{
  "d_expert": 32,
  "seq_len": 1024,
  "steps": 3787
}
Below are experts of layer 3 (counted from 0) of a mixture-of-experts language model. Rows are named router (the router's row for the expert), gate (a neuron's input weights, with its number), up (a neuron's input weights, with its number) and show model dimensions 0-127. Each number is 50 + 10 x the weight over its row's rms, rounded and kept within 0 to 99.
Before each expert's rows: a language model's description of what the expert responds to. This comes from a sample of Wikipedia text that the model never trained on.

# expert 29
It responds to: Commas, past-tense endings and linking words in running prose, such as praised, was, by, including, and clause-breaking commas.
router:51 49 55 50 47 42 52 43 33 49 52 50 48 41 66 48 51 45 56 45 47 44 42 51 57 39 48 35 54 65 70 52 61 51 38 45 62 54 74 33 49 37 58 66 41 35 46 20 48 56 41 71 51 30 40 52 55 51 43 45 45 48 74 51 55 66 48 50 46 49 54 52 39 48 51 45 43 62 55 58 64 72 65 50 72 51 76 36 43 39 44 47 38 60 43 43 54 59 53 54 57 44 43 44 46 58 61 51 51 61 66 50 53 53 47 69 41 51 48 57 35 57 58 38 62 48 60 66
gate0:53 51 46 68 39 45 61 44 54 69 53 46 53 52 50 53 46 64 49 46 56 46 72 49 57 54 44 47 36 47 50 48 56 25 63 53 35 51 53 48 62 60 45 55 55 52 40 47 63 54 45 46 58 47 36 61 51 50 49 46 72 34 39 53 32 67 56 42 57 68 57 51 41 50 57 75 32 63 55 30 49 57 48 33 48 49 58 50 50 62 45 34 49 48 35 46 42 58 59 62 37 49 37 55 63 51 46 44 33 59 58 29 60 52 50 44 57 66 52 49 63 55 39 73 44 60 58 31
up0:44 50 55 61 61 49 47 38 60 41 33 47 47 40 57 35 30 34 50 57 61 55 48 43 58 58 51 29 48 49 49 63 42 48 51 34 36 43 69 38 52 39 59 38 44 48 44 61 47 50 42 55 57 43 76 48 43 46 61 46 54 50 49 49 48 47 43 44 74 43 58 52 58 55 52 64 39 43 51 41 44 50 66 54 51 52 33 81 54 50 30 50 59 53 36 47 38 54 49 40 47 41 59 32 37 56 73 56 54 61 40 29 65 50 61 44 55 44 53 68 42 42 52 51 43 42 64 61

# expert 45
It responds to: Digits inside coordinates before ′ or ″, such as 35°27′, 67°57′, plus mid-word pieces like es in times and able in Table.
router:44 58 56 33 57 41 46 34 49 50 40 68 59 40 44 56 58 52 54 64 27 50 58 50 39 52 38 36 51 39 46 51 55 35 66 54 57 52 58 36 50 49 46 56 49 54 55 71 66 43 50 59 57 66 39 55 50 44 40 57 54 58 67 49 64 51 24 66 42 49 62 52 74 58 45 63 63 64 43 50 48 53 48 36 44 34 40 60 34 58 56 42 50 67 65 50 62 63 42 40 51 43 33 40 32 43 50 40 51 34 37 53 39 52 42 66 46 56 49 58 42 37 43 56 44 48 45 43
gate0:36 49 52 45 65 44 47 34 56 53 41 46 49 58 51 33 38 51 52 58 36 49 71 55 45 51 60 32 32 46 40 52 41 60 60 51 42 40 43 59 37 53 61 64 47 36 73 52 62 51 55 59 53 52 43 53 57 46 56 33 52 68 59 26 84 37 49 54 45 55 46 45 52 54 46 44 37 47 53 40 50 61 57 59 28 54 54 59 60 56 44 56 45 58 42 46 65 59 57 48 61 29 41 54 46 35 55 53 51 57 39 59 54 44 55 21 57 61 55 57 43 50 47 36 69 46 43 52
up0:57 49 53 56 52 49 41 62 67 44 45 63 53 45 48 46 56 56 32 45 66 53 46 40 38 42 57 53 69 54 48 51 56 36 51 32 46 48 60 49 51 56 50 39 70 39 54 53 47 51 59 64 60 66 43 68 48 52 49 83 70 44 65 50 44 49 53 38 39 24 56 48 65 52 78 55 55 53 49 53 47 53 53 49 49 41 47 50 60 48 54 52 45 39 48 48 57 47 47 65 46 53 73 27 46 56 58 32 34 52 54 63 43 47 48 63 48 35 44 55 70 38 64 52 45 41 61 48

# expert 23
It responds to: Compass words and final pieces of place or institution names, such as Far East, Grammar School, University, City, north.
router:47 45 55 46 56 38 29 56 58 34 57 56 60 45 55 60 55 44 43 66 40 68 48 61 48 50 45 46 49 23 39 68 54 59 39 48 48 54 62 59 51 35 41 63 43 51 46 53 34 52 55 42 43 49 56 62 49 44 59 40 32 29 79 63 49 46 49 46 59 41 50 49 41 53 20 49 50 69 42 45 56 60 50 55 72 49 51 46 42 28 52 47 55 59 55 50 38 51 43 46 61 44 51 59 51 57 67 56 33 46 32 52 43 54 56 53 33 64 38 47 48 51 47 51 49 39 33 45
gate4:31 26 48 37 66 63 64 52 56 64 45 47 41 53 42 41 44 53 66 51 35 47 42 52 73 52 57 38 47 57 49 49 47 63 52 45 65 48 46 51 50 59 50 73 62 53 44 57 46 28 57 56 48 58 35 61 69 51 54 48 52 62 46 49 43 56 35 41 52 54 68 73 51 50 39 41 48 41 57 56 46 48 50 55 46 41 58 33 57 50 63 51 43 39 34 47 50 66 46 41 52 57 35 50 41 45 44 55 51 41 53 51 45 53 38 60 42 45 45 69 56 73 52 30 58 38 66 69
up4:65 45 48 42 43 57 47 44 37 62 45 62 63 33 58 46 36 51 37 41 60 61 56 44 57 35 58 59 69 35 46 65 48 47 51 64 46 57 46 49 51 71 48 57 49 47 61 55 36 39 43 78 52 72 51 53 60 56 31 62 52 41 61 49 33 59 45 57 48 59 42 49 56 39 38 44 36 50 33 57 56 68 57 51 50 45 58 49 43 38 69 46 44 58 50 56 32 57 48 57 45 48 54 47 26 61 46 60 29 47 41 37 48 69 59 47 58 33 42 43 36 47 45 46 55 56 51 55

# expert 59
It responds to: Month names and year digits in dates, usually after in or on, such as April 1989, 22 November 2008, 1960.
router:48 32 39 49 51 51 33 59 40 61 37 47 52 31 32 53 29 64 46 46 69 59 48 32 43 31 45 40 29 51 69 53 59 42 42 53 45 71 44 46 57 41 64 70 44 48 53 51 50 56 36 46 69 57 56 64 44 54 59 43 57 47 50 34 50 41 42 49 47 54 56 62 59 40 66 50 42 48 39 31 61 53 44 41 56 62 34 48 49 46 47 35 49 54 49 55 47 50 59 43 59 42 60 46 70 66 44 38 35 40 43 53 58 50 35 43 57 61 40 56 55 40 63 59 57 41 42 47
gate6:44 48 51 45 28 55 41 71 53 34 36 48 63 58 41 37 46 55 38 45 53 53 57 58 50 42 57 44 52 54 45 52 49 40 50 53 45 48 43 51 50 59 53 39 61 38 40 60 45 43 50 40 30 35 48 34 50 66 48 36 69 37 50 48 66 28 48 62 46 62 40 54 56 57 55 35 36 57 49 23 62 33 46 49 46 57 62 57 33 43 49 33 67 41 41 29 47 49 44 38 62 48 66 48 53 50 40 54 64 60 66 53 46 57 40 43 45 37 40 41 39 40 37 63 53 42 52 49
up6:63 59 51 63 38 44 49 53 44 52 63 57 55 69 52 45 61 56 49 38 47 46 32 47 52 38 43 56 62 49 56 66 47 54 40 52 37 41 44 61 63 47 58 33 55 39 60 43 41 42 62 56 61 45 38 54 44 54 55 37 62 42 59 33 45 54 38 58 33 30 54 52 40 55 57 28 63 58 52 57 50 31 33 55 53 58 59 50 53 44 63 41 55 25 53 39 40 60 56 73 57 53 57 48 54 64 59 67 50 48 63 59 35 64 52 31 60 54 45 56 49 53 41 62 51 42 33 66

# expert 38
It responds to: Derivational endings like -al, -ical, -ation, -ional, -ity closing words, often infobox field names before a colon: Occupations, Production, Conference.
router:36 46 55 41 40 44 28 55 36 40 61 39 54 40 66 54 41 42 58 57 54 56 54 52 47 47 40 53 58 44 37 56 59 52 41 53 47 52 60 55 47 43 29 60 47 49 51 50 34 50 56 51 31 64 50 58 43 51 49 60 46 35 59 46 46 52 40 63 68 58 51 54 48 60 36 40 50 57 57 34 34 65 39 64 63 37 60 55 41 37 22 62 55 58 48 51 59 62 51 58 50 56 45 57 61 68 40 50 66 51 70 83 47 49 69 54 51 60 43 52 31 44 46 50 55 44 60 58
gate8:38 58 53 38 60 45 45 55 46 64 32 44 46 47 34 59 53 56 46 36 72 26 57 43 63 43 46 47 51 37 59 57 44 51 42 62 48 36 35 61 28 64 53 39 46 36 18 47 52 66 51 47 35 48 48 30 58 46 48 57 52 71 51 47 53 44 60 53 51 60 46 57 46 48 59 41 49 67 39 40 42 56 37 54 59 28 64 58 45 50 48 51 55 64 51 38 53 43 56 44 58 43 48 49 54 41 38 52 41 34 57 52 52 47 35 64 56 48 65 52 28 55 47 37 47 53 55 37
up8:46 45 59 47 37 49 69 49 27 51 56 54 58 56 50 47 54 28 62 50 54 36 28 53 59 44 47 45 51 51 57 57 48 62 51 64 69 39 56 61 65 45 49 33 42 40 63 48 50 46 53 53 38 68 60 58 27 68 46 56 65 48 62 37 39 65 51 41 62 40 33 49 49 63 51 65 41 43 64 48 55 46 53 60 49 39 44 64 51 65 39 47 61 36 42 55 42 55 62 39 50 54 53 43 47 54 43 49 66 50 66 47 47 57 74 50 56 51 72 50 50 35 53 40 48 60 32 47

# expert 63
It responds to: Low numbers like 1 and 2 in scores, tables and EC codes, and Brit in Britain or British, plus name endings like Chung, Jakub, France.
router:55 50 52 52 67 55 41 58 69 48 61 64 45 48 43 56 66 46 53 56 51 56 49 49 57 38 55 38 38 25 71 51 59 50 55 53 33 52 49 43 54 50 44 52 43 69 66 54 47 64 56 39 56 51 53 60 69 53 75 60 59 55 41 53 54 45 44 45 58 50 46 43 49 63 53 57 41 50 40 46 61 34 55 42 60 47 57 61 55 31 38 40 61 52 40 40 45 48 26 62 52 20 48 21 44 36 52 53 43 39 50 35 55 59 43 35 42 53 45 62 55 43 40 42 46 43 37 55
gate6:47 49 36 48 54 66 46 60 32 43 47 48 39 61 54 56 53 50 44 70 57 56 30 54 48 39 30 50 39 48 56 43 53 55 30 40 48 40 35 60 42 64 54 48 41 40 39 57 44 31 54 54 58 55 56 42 50 60 40 54 46 54 64 41 29 47 47 71 41 45 40 45 59 43 81 57 62 58 47 36 56 48 56 42 43 67 30 73 56 45 52 51 39 52 55 60 56 62 42 61 48 57 36 69 55 49 54 39 58 48 55 37 40 49 62 45 50 69 45 46 32 41 58 54 51 49 38 45
up6:49 38 47 45 53 45 42 44 46 46 42 49 45 46 44 32 54 31 49 56 45 60 39 63 44 33 50 47 64 37 55 49 29 47 51 37 44 39 60 61 34 43 70 51 75 44 48 52 51 47 42 40 43 29 68 45 31 58 44 69 55 48 58 32 59 46 59 50 69 49 52 64 48 38 53 58 58 31 52 55 50 54 32 62 60 40 68 59 55 28 55 59 56 40 43 51 58 55 51 54 43 51 30 59 44 49 49 54 43 33 57 46 39 55 59 46 45 58 53 60 49 40 40 46 54 71 39 38

# expert 16
It responds to: Colons after labels in infobox lists (Cost:, ICAO:), table pipes and digits in score tables, and LaTeX ^{ and _{.
router:46 68 51 50 66 56 57 43 68 49 63 50 51 44 50 42 60 41 40 57 30 62 83 42 59 53 54 39 44 46 70 72 53 46 69 63 38 48 46 43 54 44 62 53 43 47 44 47 58 56 57 43 37 49 49 54 54 58 52 60 56 67 56 63 55 37 34 47 45 43 56 35 44 49 39 40 53 31 55 50 48 45 57 48 42 61 50 57 60 45 46 44 55 65 55 73 80 53 45 58 49 41 30 39 49 55 49 45 56 57 49 62 56 47 49 75 55 35 45 59 60 52 40 50 56 63 46 51
gate7:44 53 37 58 49 66 54 54 51 43 54 45 63 51 58 35 61 50 24 50 50 48 37 64 39 63 61 46 47 39 41 62 48 47 50 41 50 55 31 64 56 51 56 58 28 62 65 52 43 54 53 51 37 55 58 31 56 55 65 51 38 69 49 54 59 31 59 50 56 43 41 57 56 37 34 39 40 53 56 58 46 56 56 56 52 35 39 64 67 50 42 47 63 48 62 46 64 52 64 49 48 54 42 67 57 62 47 68 55 36 39 66 51 53 60 56 59 33 41 41 53 65 45 57 60 77 56 56
up7:43 54 40 57 39 55 43 31 39 57 63 60 47 60 45 30 35 50 48 56 48 75 37 38 46 54 55 52 45 61 67 33 69 58 42 60 47 42 53 32 51 42 41 57 58 48 57 52 63 42 60 45 46 48 40 59 64 47 39 43 50 60 47 43 55 60 56 54 55 45 47 54 55 71 66 57 64 37 59 31 65 66 45 51 58 47 42 47 36 49 41 44 39 53 37 38 43 53 43 50 49 38 50 59 45 39 45 58 49 65 47 54 45 52 65 48 39 57 49 31 42 47 62 33 43 16 60 58

# expert 15
It responds to: Sentence-ending periods, table pipes and clause breaks (semicolons, colons, but, while), e.g. non-families., ")." and Oracle Park |.
router:37 53 48 45 67 70 52 38 65 52 56 38 58 59 41 56 79 49 56 42 46 48 49 54 51 43 47 77 48 50 52 52 46 57 35 50 89 39 63 54 44 49 36 49 65 48 54 36 59 29 43 46 41 52 54 49 59 46 47 41 52 52 63 47 75 59 48 56 47 54 62 47 64 49 46 58 59 50 50 34 55 34 65 56 48 41 43 57 49 51 45 45 62 37 60 49 59 55 43 59 63 43 46 47 53 45 37 48 63 64 53 49 65 47 51 41 53 59 53 41 51 52 65 61 47 65 28 62
gate2:50 36 78 57 57 51 53 58 43 55 68 52 56 40 42 52 62 69 52 49 53 43 39 34 61 60 40 66 51 56 45 34 44 55 48 49 53 37 76 59 48 48 54 39 62 53 56 45 49 45 60 42 39 42 42 40 46 59 46 44 35 54 48 64 65 44 60 53 60 38 49 47 28 55 29 35 54 55 46 30 36 50 42 47 43 60 44 40 51 46 44 23 55 65 54 48 50 55 52 48 45 52 51 64 37 64 66 54 55 59 49 54 45 33 51 35 54 58 55 31 65 39 59 50 56 38 40 53
up2:43 52 47 41 68 35 47 47 58 28 54 57 61 68 44 58 34 56 57 36 42 50 33 47 50 43 67 58 56 52 53 66 60 53 53 79 18 66 47 46 53 41 47 42 39 47 46 42 54 55 55 58 45 53 49 32 40 23 43 48 51 14 50 59 45 55 35 39 58 44 48 41 57 54 50 50 33 52 48 56 57 51 47 37 45 35 55 63 52 49 53 66 45 40 50 39 48 39 56 54 52 60 55 49 39 40 63 37 49 53 44 41 51 51 50 51 56 44 46 57 57 45 48 43 64 66 48 52

# expert 60
It responds to: Column separator pipes in tables and stats rows, plus semicolons, bullets, arrows and prime or degree marks.
router:38 64 58 41 62 50 46 53 52 59 61 42 53 47 31 64 43 41 40 51 38 44 57 62 51 54 66 64 42 50 54 72 53 52 41 54 76 58 36 57 53 41 44 35 69 61 45 36 63 50 53 60 59 54 34 58 61 50 66 45 59 51 44 46 57 41 50 67 43 66 49 50 54 49 44 65 53 46 52 41 39 55 57 48 45 58 57 54 51 54 55 52 64 43 67 66 59 49 58 62 63 42 53 54 58 57 36 66 41 36 39 72 43 46 43 42 52 73 41 48 44 60 75 67 46 61 43 44
gate1:45 43 55 62 39 54 56 39 54 58 43 62 56 58 29 46 65 39 58 44 40 49 47 50 77 35 40 50 36 51 55 58 56 40 37 50 46 30 43 47 60 46 36 55 39 61 56 57 52 75 53 46 40 64 41 31 29 50 49 47 41 60 55 47 48 48 33 70 45 42 44 44 34 44 63 54 40 49 52 40 50 49 58 45 38 42 56 45 39 57 48 54 61 64 49 61 43 54 40 73 56 45 46 54 40 56 56 46 58 44 50 49 29 25 52 50 59 58 55 59 54 55 43 69 65 56 48 31
up1:52 46 68 56 52 54 62 34 30 64 62 60 57 68 65 75 47 46 59 52 62 52 68 44 37 54 52 47 75 54 47 45 53 47 53 58 53 57 58 52 60 47 42 38 61 39 44 49 54 36 47 65 52 56 31 55 47 51 60 55 73 49 46 67 47 63 37 44 58 42 50 77 61 40 32 52 55 43 42 53 53 50 50 54 54 46 44 44 55 53 45 58 48 54 54 33 41 48 35 33 49 48 49 39 50 60 55 60 43 44 46 62 48 40 44 51 36 40 63 49 52 47 79 39 45 62 36 64

# expert 13
It responds to: Commas and prepositions like from, between, into, in, to after verbs or nouns, often before dates or places, e.g. "extended from 160".
router:48 46 49 53 46 57 66 41 61 58 46 62 42 39 64 34 55 48 38 59 52 45 50 61 36 58 63 35 65 60 44 60 40 29 56 46 69 52 52 48 40 46 54 68 53 29 39 29 43 47 48 66 65 51 35 59 64 59 46 59 63 52 56 40 38 61 51 55 41 64 56 62 72 41 56 46 53 50 52 46 64 63 64 47 65 58 55 39 57 46 52 63 43 62 59 60 48 63 56 53 71 55 40 60 48 51 38 65 34 50 43 32 59 53 44 56 47 54 34 49 51 40 52 62 48 43 66 48
gate6:42 53 47 40 59 53 56 39 46 45 67 49 65 42 42 48 42 50 43 49 37 59 47 34 47 46 37 42 59 42 42 56 50 43 60 40 46 43 57 34 59 47 55 73 28 35 46 35 48 45 47 46 60 58 43 40 41 49 39 43 44 59 68 50 31 54 59 63 59 40 42 64 57 32 51 43 37 38 38 31 42 60 51 38 51 28 34 75 57 58 44 43 34 38 57 58 43 55 40 46 59 35 65 58 43 44 40 52 45 49 38 41 40 59 71 62 51 41 49 49 41 54 53 50 33 54 52 43
up6:66 35 39 52 45 55 50 46 53 53 58 54 51 44 48 43 48 72 59 38 43 52 35 33 63 40 25 38 55 45 57 51 58 45 51 35 47 55 52 33 34 46 56 52 42 67 51 59 43 44 61 61 62 38 56 49 38 58 24 60 39 41 53 35 58 65 42 40 46 47 44 64 61 56 75 60 56 70 43 58 45 56 53 38 59 37 56 50 47 39 50 52 53 44 53 68 42 47 50 48 59 44 40 31 32 48 37 59 38 53 44 30 48 45 35 57 47 58 63 36 49 52 41 57 42 38 60 48

# expert 27
It responds to: Column separators in sports tables and career boxes, such as | and / between apps and goals, semicolons in results lists, and football, season.
router:53 43 40 62 45 48 48 47 54 38 61 59 35 59 47 54 61 29 26 35 52 57 56 57 34 48 48 53 45 56 44 62 45 69 54 54 63 35 40 58 42 57 36 32 67 52 50 36 67 56 42 51 44 64 44 72 68 53 48 47 45 60 47 60 47 29 39 61 55 44 74 48 52 53 33 42 49 56 37 26 52 59 57 49 50 58 48 57 53 44 60 47 64 45 74 60 64 56 37 71 41 43 50 42 58 49 38 52 44 36 53 52 42 46 61 43 45 54 52 60 59 48 60 55 54 51 50 43
gate1:35 75 38 36 63 47 37 43 52 61 56 61 80 48 39 51 50 48 55 39 56 41 53 40 50 50 36 42 38 52 61 44 59 45 54 46 45 33 53 41 61 65 50 70 52 49 58 60 56 46 31 60 54 72 37 47 53 54 42 52 48 45 40 57 54 27 47 61 53 50 52 49 49 61 46 46 49 36 42 41 41 61 30 33 45 48 65 41 57 38 37 46 58 34 44 55 41 45 35 42 45 51 63 50 51 39 39 69 51 58 46 43 67 60 53 45 53 49 54 43 51 39 43 52 75 42 49 38
up1:51 38 62 53 38 55 52 45 50 43 57 47 50 50 68 61 56 59 49 58 51 57 54 49 50 57 44 45 34 34 54 44 47 76 47 64 64 40 39 61 48 49 54 60 57 57 49 52 61 53 43 54 55 55 42 52 37 72 51 35 48 53 35 50 45 50 56 64 51 50 37 46 51 36 55 67 56 54 51 49 73 60 39 54 57 47 63 43 57 59 43 59 56 49 49 61 54 47 57 39 55 50 75 54 59 81 55 66 28 36 46 54 55 40 61 62 39 60 59 59 30 39 54 39 37 32 38 69

# expert 17
It responds to: Word-initial pieces starting with W, Q, D or wh, often in tables and relative clauses, such as whose, what, Week, Won.
router:38 52 38 51 63 43 57 43 43 54 27 69 77 50 46 54 46 58 43 65 55 27 68 54 43 55 46 55 39 47 38 45 38 41 42 38 58 39 49 44 64 43 60 49 50 47 47 64 69 53 58 59 50 46 61 47 50 43 63 48 52 49 50 67 46 32 54 42 40 13 60 54 58 41 38 28 42 46 49 54 50 51 55 26 48 51 27 50 52 55 45 56 49 40 40 45 45 57 58 56 26 42 50 58 57 54 60 53 57 41 43 46 53 52 49 41 55 52 48 46 65 51 39 38 45 42 44 59
gate1:75 39 56 53 43 51 43 56 47 45 49 53 51 39 48 46 34 48 48 45 56 45 59 69 59 54 43 56 48 52 51 25 60 27 56 46 60 62 62 62 48 30 56 43 49 54 52 39 34 45 45 74 43 52 39 45 47 56 47 45 75 46 50 67 45 49 56 59 53 42 56 70 41 62 54 50 45 39 54 64 45 65 50 41 46 79 49 40 45 30 47 50 42 61 52 61 35 50 41 51 58 58 66 46 57 43 59 52 61 62 58 64 33 31 39 51 61 59 34 44 55 56 42 51 48 52 49 48
up1:45 59 45 39 35 54 73 63 44 58 44 40 56 58 41 51 58 58 49 45 54 48 60 52 56 56 47 36 47 69 58 58 63 52 42 44 45 58 45 46 47 57 64 55 58 39 46 43 47 58 60 59 51 41 38 44 33 50 43 56 32 32 70 68 69 44 48 41 44 42 43 53 73 38 52 49 36 40 57 61 50 54 29 53 57 49 48 32 46 47 55 45 48 49 37 48 51 48 52 35 59 78 67 53 53 47 45 51 69 58 51 61 53 69 52 57 70 52 37 62 53 35 67 48 63 56 61 44

# expert 51
It responds to: Inner word pieces with consonant clusters like ch, ish, r, l, such as Branch, abstract, Kantonsarchäologie, Agriculture, Verlag.
router:33 33 44 48 52 46 69 60 34 38 51 47 38 64 54 58 40 66 46 57 46 53 62 66 77 40 50 53 46 61 51 70 42 44 60 42 47 45 44 52 45 45 44 48 47 43 44 63 66 72 49 57 55 47 65 62 59 48 46 50 51 44 53 66 52 50 54 27 45 43 52 44 54 48 33 70 49 63 40 60 34 53 27 63 43 63 45 52 34 60 54 42 62 58 51 32 43 37 46 48 57 29 52 65 44 49 62 47 43 46 51 40 37 52 57 39 53 57 41 35 67 47 52 48 49 49 54 62
gate3:61 50 53 51 51 42 37 43 43 46 49 43 73 62 58 74 42 41 58 49 33 49 55 54 65 61 57 50 44 46 39 42 40 42 62 73 54 41 55 35 62 48 58 55 62 46 49 51 52 40 54 48 38 54 56 52 48 50 46 58 55 30 57 45 60 53 40 42 38 44 43 66 48 41 42 45 26 55 48 64 53 39 57 54 54 59 45 44 43 50 77 34 33 50 37 29 65 40 82 51 46 49 50 54 42 32 51 36 65 37 48 46 54 51 39 53 46 69 50 62 47 48 52 45 60 46 42 53
up3:46 61 44 48 59 50 53 49 53 21 52 47 45 35 39 57 46 51 37 46 50 58 43 45 49 45 58 48 57 55 58 44 49 59 71 49 43 46 69 53 41 44 24 53 44 52 49 45 49 53 42 55 36 58 40 62 58 45 59 58 51 56 57 52 50 45 37 67 59 55 57 40 45 57 46 44 42 65 66 49 46 75 47 60 44 40 42 65 36 28 55 42 61 44 43 40 54 43 54 49 60 76 34 59 61 30 42 29 26 42 49 33 50 42 52 54 61 53 41 38 30 59 45 54 53 57 55 55

# expert 37
It responds to: The piece st/St inside or starting words and the period after initials or St., e.g. Goldstein, St. Louis, Ed C. Cole.
router:56 60 60 57 34 50 75 47 62 54 47 57 53 43 31 36 47 38 40 59 31 50 48 29 64 39 43 44 40 52 47 61 47 55 55 63 57 35 38 47 42 53 55 49 38 43 59 51 51 39 48 54 39 44 64 24 49 31 56 48 61 41 64 40 58 66 50 52 44 49 35 73 41 48 37 51 66 50 54 50 60 39 48 55 37 60 56 68 50 51 49 60 61 26 55 50 46 44 47 45 46 43 56 42 46 56 61 47 40 66 63 41 35 57 62 64 54 51 60 57 60 56 36 54 47 64 43 36
gate1:54 40 64 69 57 53 51 46 51 45 43 51 52 51 41 35 37 41 45 41 62 64 50 66 48 35 54 54 30 53 51 62 55 53 60 47 46 49 36 33 42 57 58 44 42 57 58 53 60 47 39 38 53 45 35 49 44 47 44 60 42 55 55 44 49 57 38 42 48 45 48 66 37 25 39 49 64 45 33 53 55 47 47 54 65 40 46 54 38 47 66 49 40 43 50 52 35 60 52 50 64 47 51 61 43 39 36 59 38 49 52 71 39 49 53 36 62 31 40 23 74 65 52 43 67 56 41 66
up1:54 41 32 68 54 55 45 38 52 58 55 36 47 36 54 46 50 54 48 53 36 63 43 28 37 55 68 46 51 57 52 59 47 51 61 52 49 55 52 68 56 26 37 66 46 44 50 43 59 51 52 51 55 47 35 51 38 43 44 48 53 53 39 50 57 54 24 51 52 37 63 51 52 52 71 61 61 45 50 45 59 55 59 58 57 36 64 59 35 40 61 52 48 47 62 74 51 38 75 47 34 65 60 50 50 34 39 55 33 50 41 50 40 62 51 57 74 46 46 53 59 60 42 45 56 36 50 58

# expert 12
It responds to: Closing suffix pieces ending a word before of, commas or periods, such as -ion, -ation, -ide, -ase, -ly; also years, more, some.
router:61 48 61 43 45 66 39 60 50 48 62 62 39 47 62 59 32 49 73 47 39 39 47 61 46 64 66 41 53 47 41 51 31 48 76 49 37 59 50 44 48 42 50 62 55 43 48 60 40 49 58 53 48 44 36 56 59 66 43 52 61 41 58 59 53 47 41 59 57 46 54 43 59 57 45 51 41 49 53 48 36 64 31 48 49 54 62 51 57 32 30 57 65 62 47 28 56 50 28 50 58 59 45 46 43 63 32 56 50 38 45 57 61 37 47 65 47 45 73 52 44 65 45 62 51 54 70 57
gate2:59 58 40 44 43 68 57 44 56 42 51 58 43 59 44 35 43 41 51 40 58 68 38 57 58 55 64 46 61 52 64 35 37 46 52 65 60 50 43 47 43 63 44 42 53 47 48 41 50 57 53 62 23 55 40 70 42 52 40 41 45 52 50 59 48 59 41 57 27 51 52 43 66 31 42 36 40 45 53 60 47 62 47 41 49 51 67 56 49 52 41 50 44 57 40 50 47 79 39 36 45 60 52 52 49 48 56 59 46 41 38 69 50 48 36 33 44 47 46 39 31 61 72 65 35 55 57 52
up2:52 42 38 42 42 46 42 43 44 47 66 56 34 51 55 47 64 56 45 59 55 56 51 54 49 60 61 49 36 58 41 67 56 45 54 28 61 56 62 42 60 34 49 38 46 53 41 52 52 52 49 52 41 57 54 41 56 43 37 55 49 43 30 33 45 51 53 75 50 42 64 59 51 35 49 59 55 30 58 32 46 52 50 55 45 53 57 63 52 55 35 42 53 58 38 56 43 59 44 32 53 53 19 69 44 50 73 58 66 48 40 49 41 71 32 46 47 47 43 60 54 41 42 50 48 69 47 71

# expert 2
It responds to: Function words that open a clause or follow a verb in running prose, chiefly to, subject pronouns he/it/they, and who, which, while.
router:54 45 47 40 41 39 52 37 58 71 49 43 53 38 61 52 59 51 48 56 40 44 56 60 47 60 45 60 57 32 56 60 49 61 44 57 60 60 43 60 50 58 58 71 36 48 62 57 36 33 56 65 70 38 53 49 61 52 49 65 43 38 51 35 48 63 50 55 65 41 49 50 53 47 44 39 48 36 44 40 74 56 53 51 49 57 53 37 43 53 57 57 43 44 55 30 33 45 56 69 43 63 43 45 60 61 37 51 41 54 62 25 57 54 67 48 35 50 55 50 40 41 57 40 37 34 72 46
gate6:53 59 47 61 53 50 47 34 50 58 72 53 34 54 56 62 58 46 37 38 58 44 63 50 39 49 43 54 65 55 33 64 55 27 44 39 47 40 38 56 40 43 34 46 59 61 34 43 36 52 44 69 63 36 34 38 35 40 54 33 57 43 40 49 40 53 49 60 56 47 53 60 68 44 63 54 65 58 59 64 50 54 67 61 46 64 58 49 44 59 54 53 57 57 59 62 59 61 54 60 54 44 65 55 44 48 70 74 49 61 42 41 58 37 41 32 45 42 50 44 52 56 56 63 43 56 46 54
up6:46 32 50 67 44 70 67 37 58 32 51 43 33 50 47 42 44 44 48 53 77 64 31 58 54 56 39 54 61 51 55 56 48 43 43 54 60 53 40 72 57 65 45 44 61 48 49 51 51 55 48 61 50 56 47 53 47 49 45 42 53 42 54 45 53 64 55 63 53 37 42 36 53 56 51 63 58 46 67 44 73 55 50 53 55 45 33 45 39 51 31 61 57 45 29 56 55 60 42 78 52 40 47 51 39 59 47 54 36 50 49 55 53 55 73 45 52 57 44 37 51 41 32 54 59 63 62 64

# expert 25
It responds to: Word-internal pieces in names and ordinary words, especially k, ol, id, ard, e.g. Cran-k-o, nec-k, v-ol-leyball, plus John.
router:31 34 51 61 54 68 42 56 42 37 53 51 45 52 40 31 53 62 48 55 56 57 36 48 67 54 34 45 41 59 57 45 50 53 55 54 24 47 46 48 53 51 39 60 55 39 72 61 45 56 49 34 46 47 63 52 44 44 55 61 58 56 42 54 71 67 64 43 50 45 58 56 35 54 38 66 49 34 49 63 51 29 46 53 56 48 54 62 41 53 50 47 44 50 42 61 24 53 43 52 53 44 43 50 47 44 44 52 59 55 57 52 55 37 51 51 60 36 57 60 73 58 51 31 49 61 82 48
gate2:40 35 50 56 66 50 46 38 50 49 49 58 56 50 37 51 41 58 43 61 49 61 34 46 41 57 57 50 50 51 54 47 49 59 38 48 59 53 57 42 50 65 55 41 55 58 39 34 62 59 29 62 57 59 68 28 61 59 47 62 53 43 51 47 41 56 63 63 44 34 63 40 35 27 66 51 56 40 45 61 55 48 57 27 64 72 37 56 41 56 54 45 51 40 60 58 43 46 48 53 49 48 34 41 36 47 33 46 51 48 55 33 60 24 47 48 48 72 46 56 47 54 43 45 67 60 62 49
up2:55 56 52 65 61 59 64 48 46 39 26 49 56 54 66 24 57 59 41 61 57 51 46 42 50 57 59 40 53 29 57 67 43 62 53 54 47 58 53 61 46 55 47 63 59 58 50 48 57 55 37 46 46 51 52 34 42 59 51 51 58 55 64 46 46 60 46 45 56 23 36 48 50 47 41 40 48 50 50 26 31 52 36 65 78 54 50 57 56 48 53 54 59 69 43 71 58 63 59 33 67 52 54 50 41 50 46 57 63 57 56 62 47 46 55 55 64 47 60 49 47 46 40 39 61 44 34 61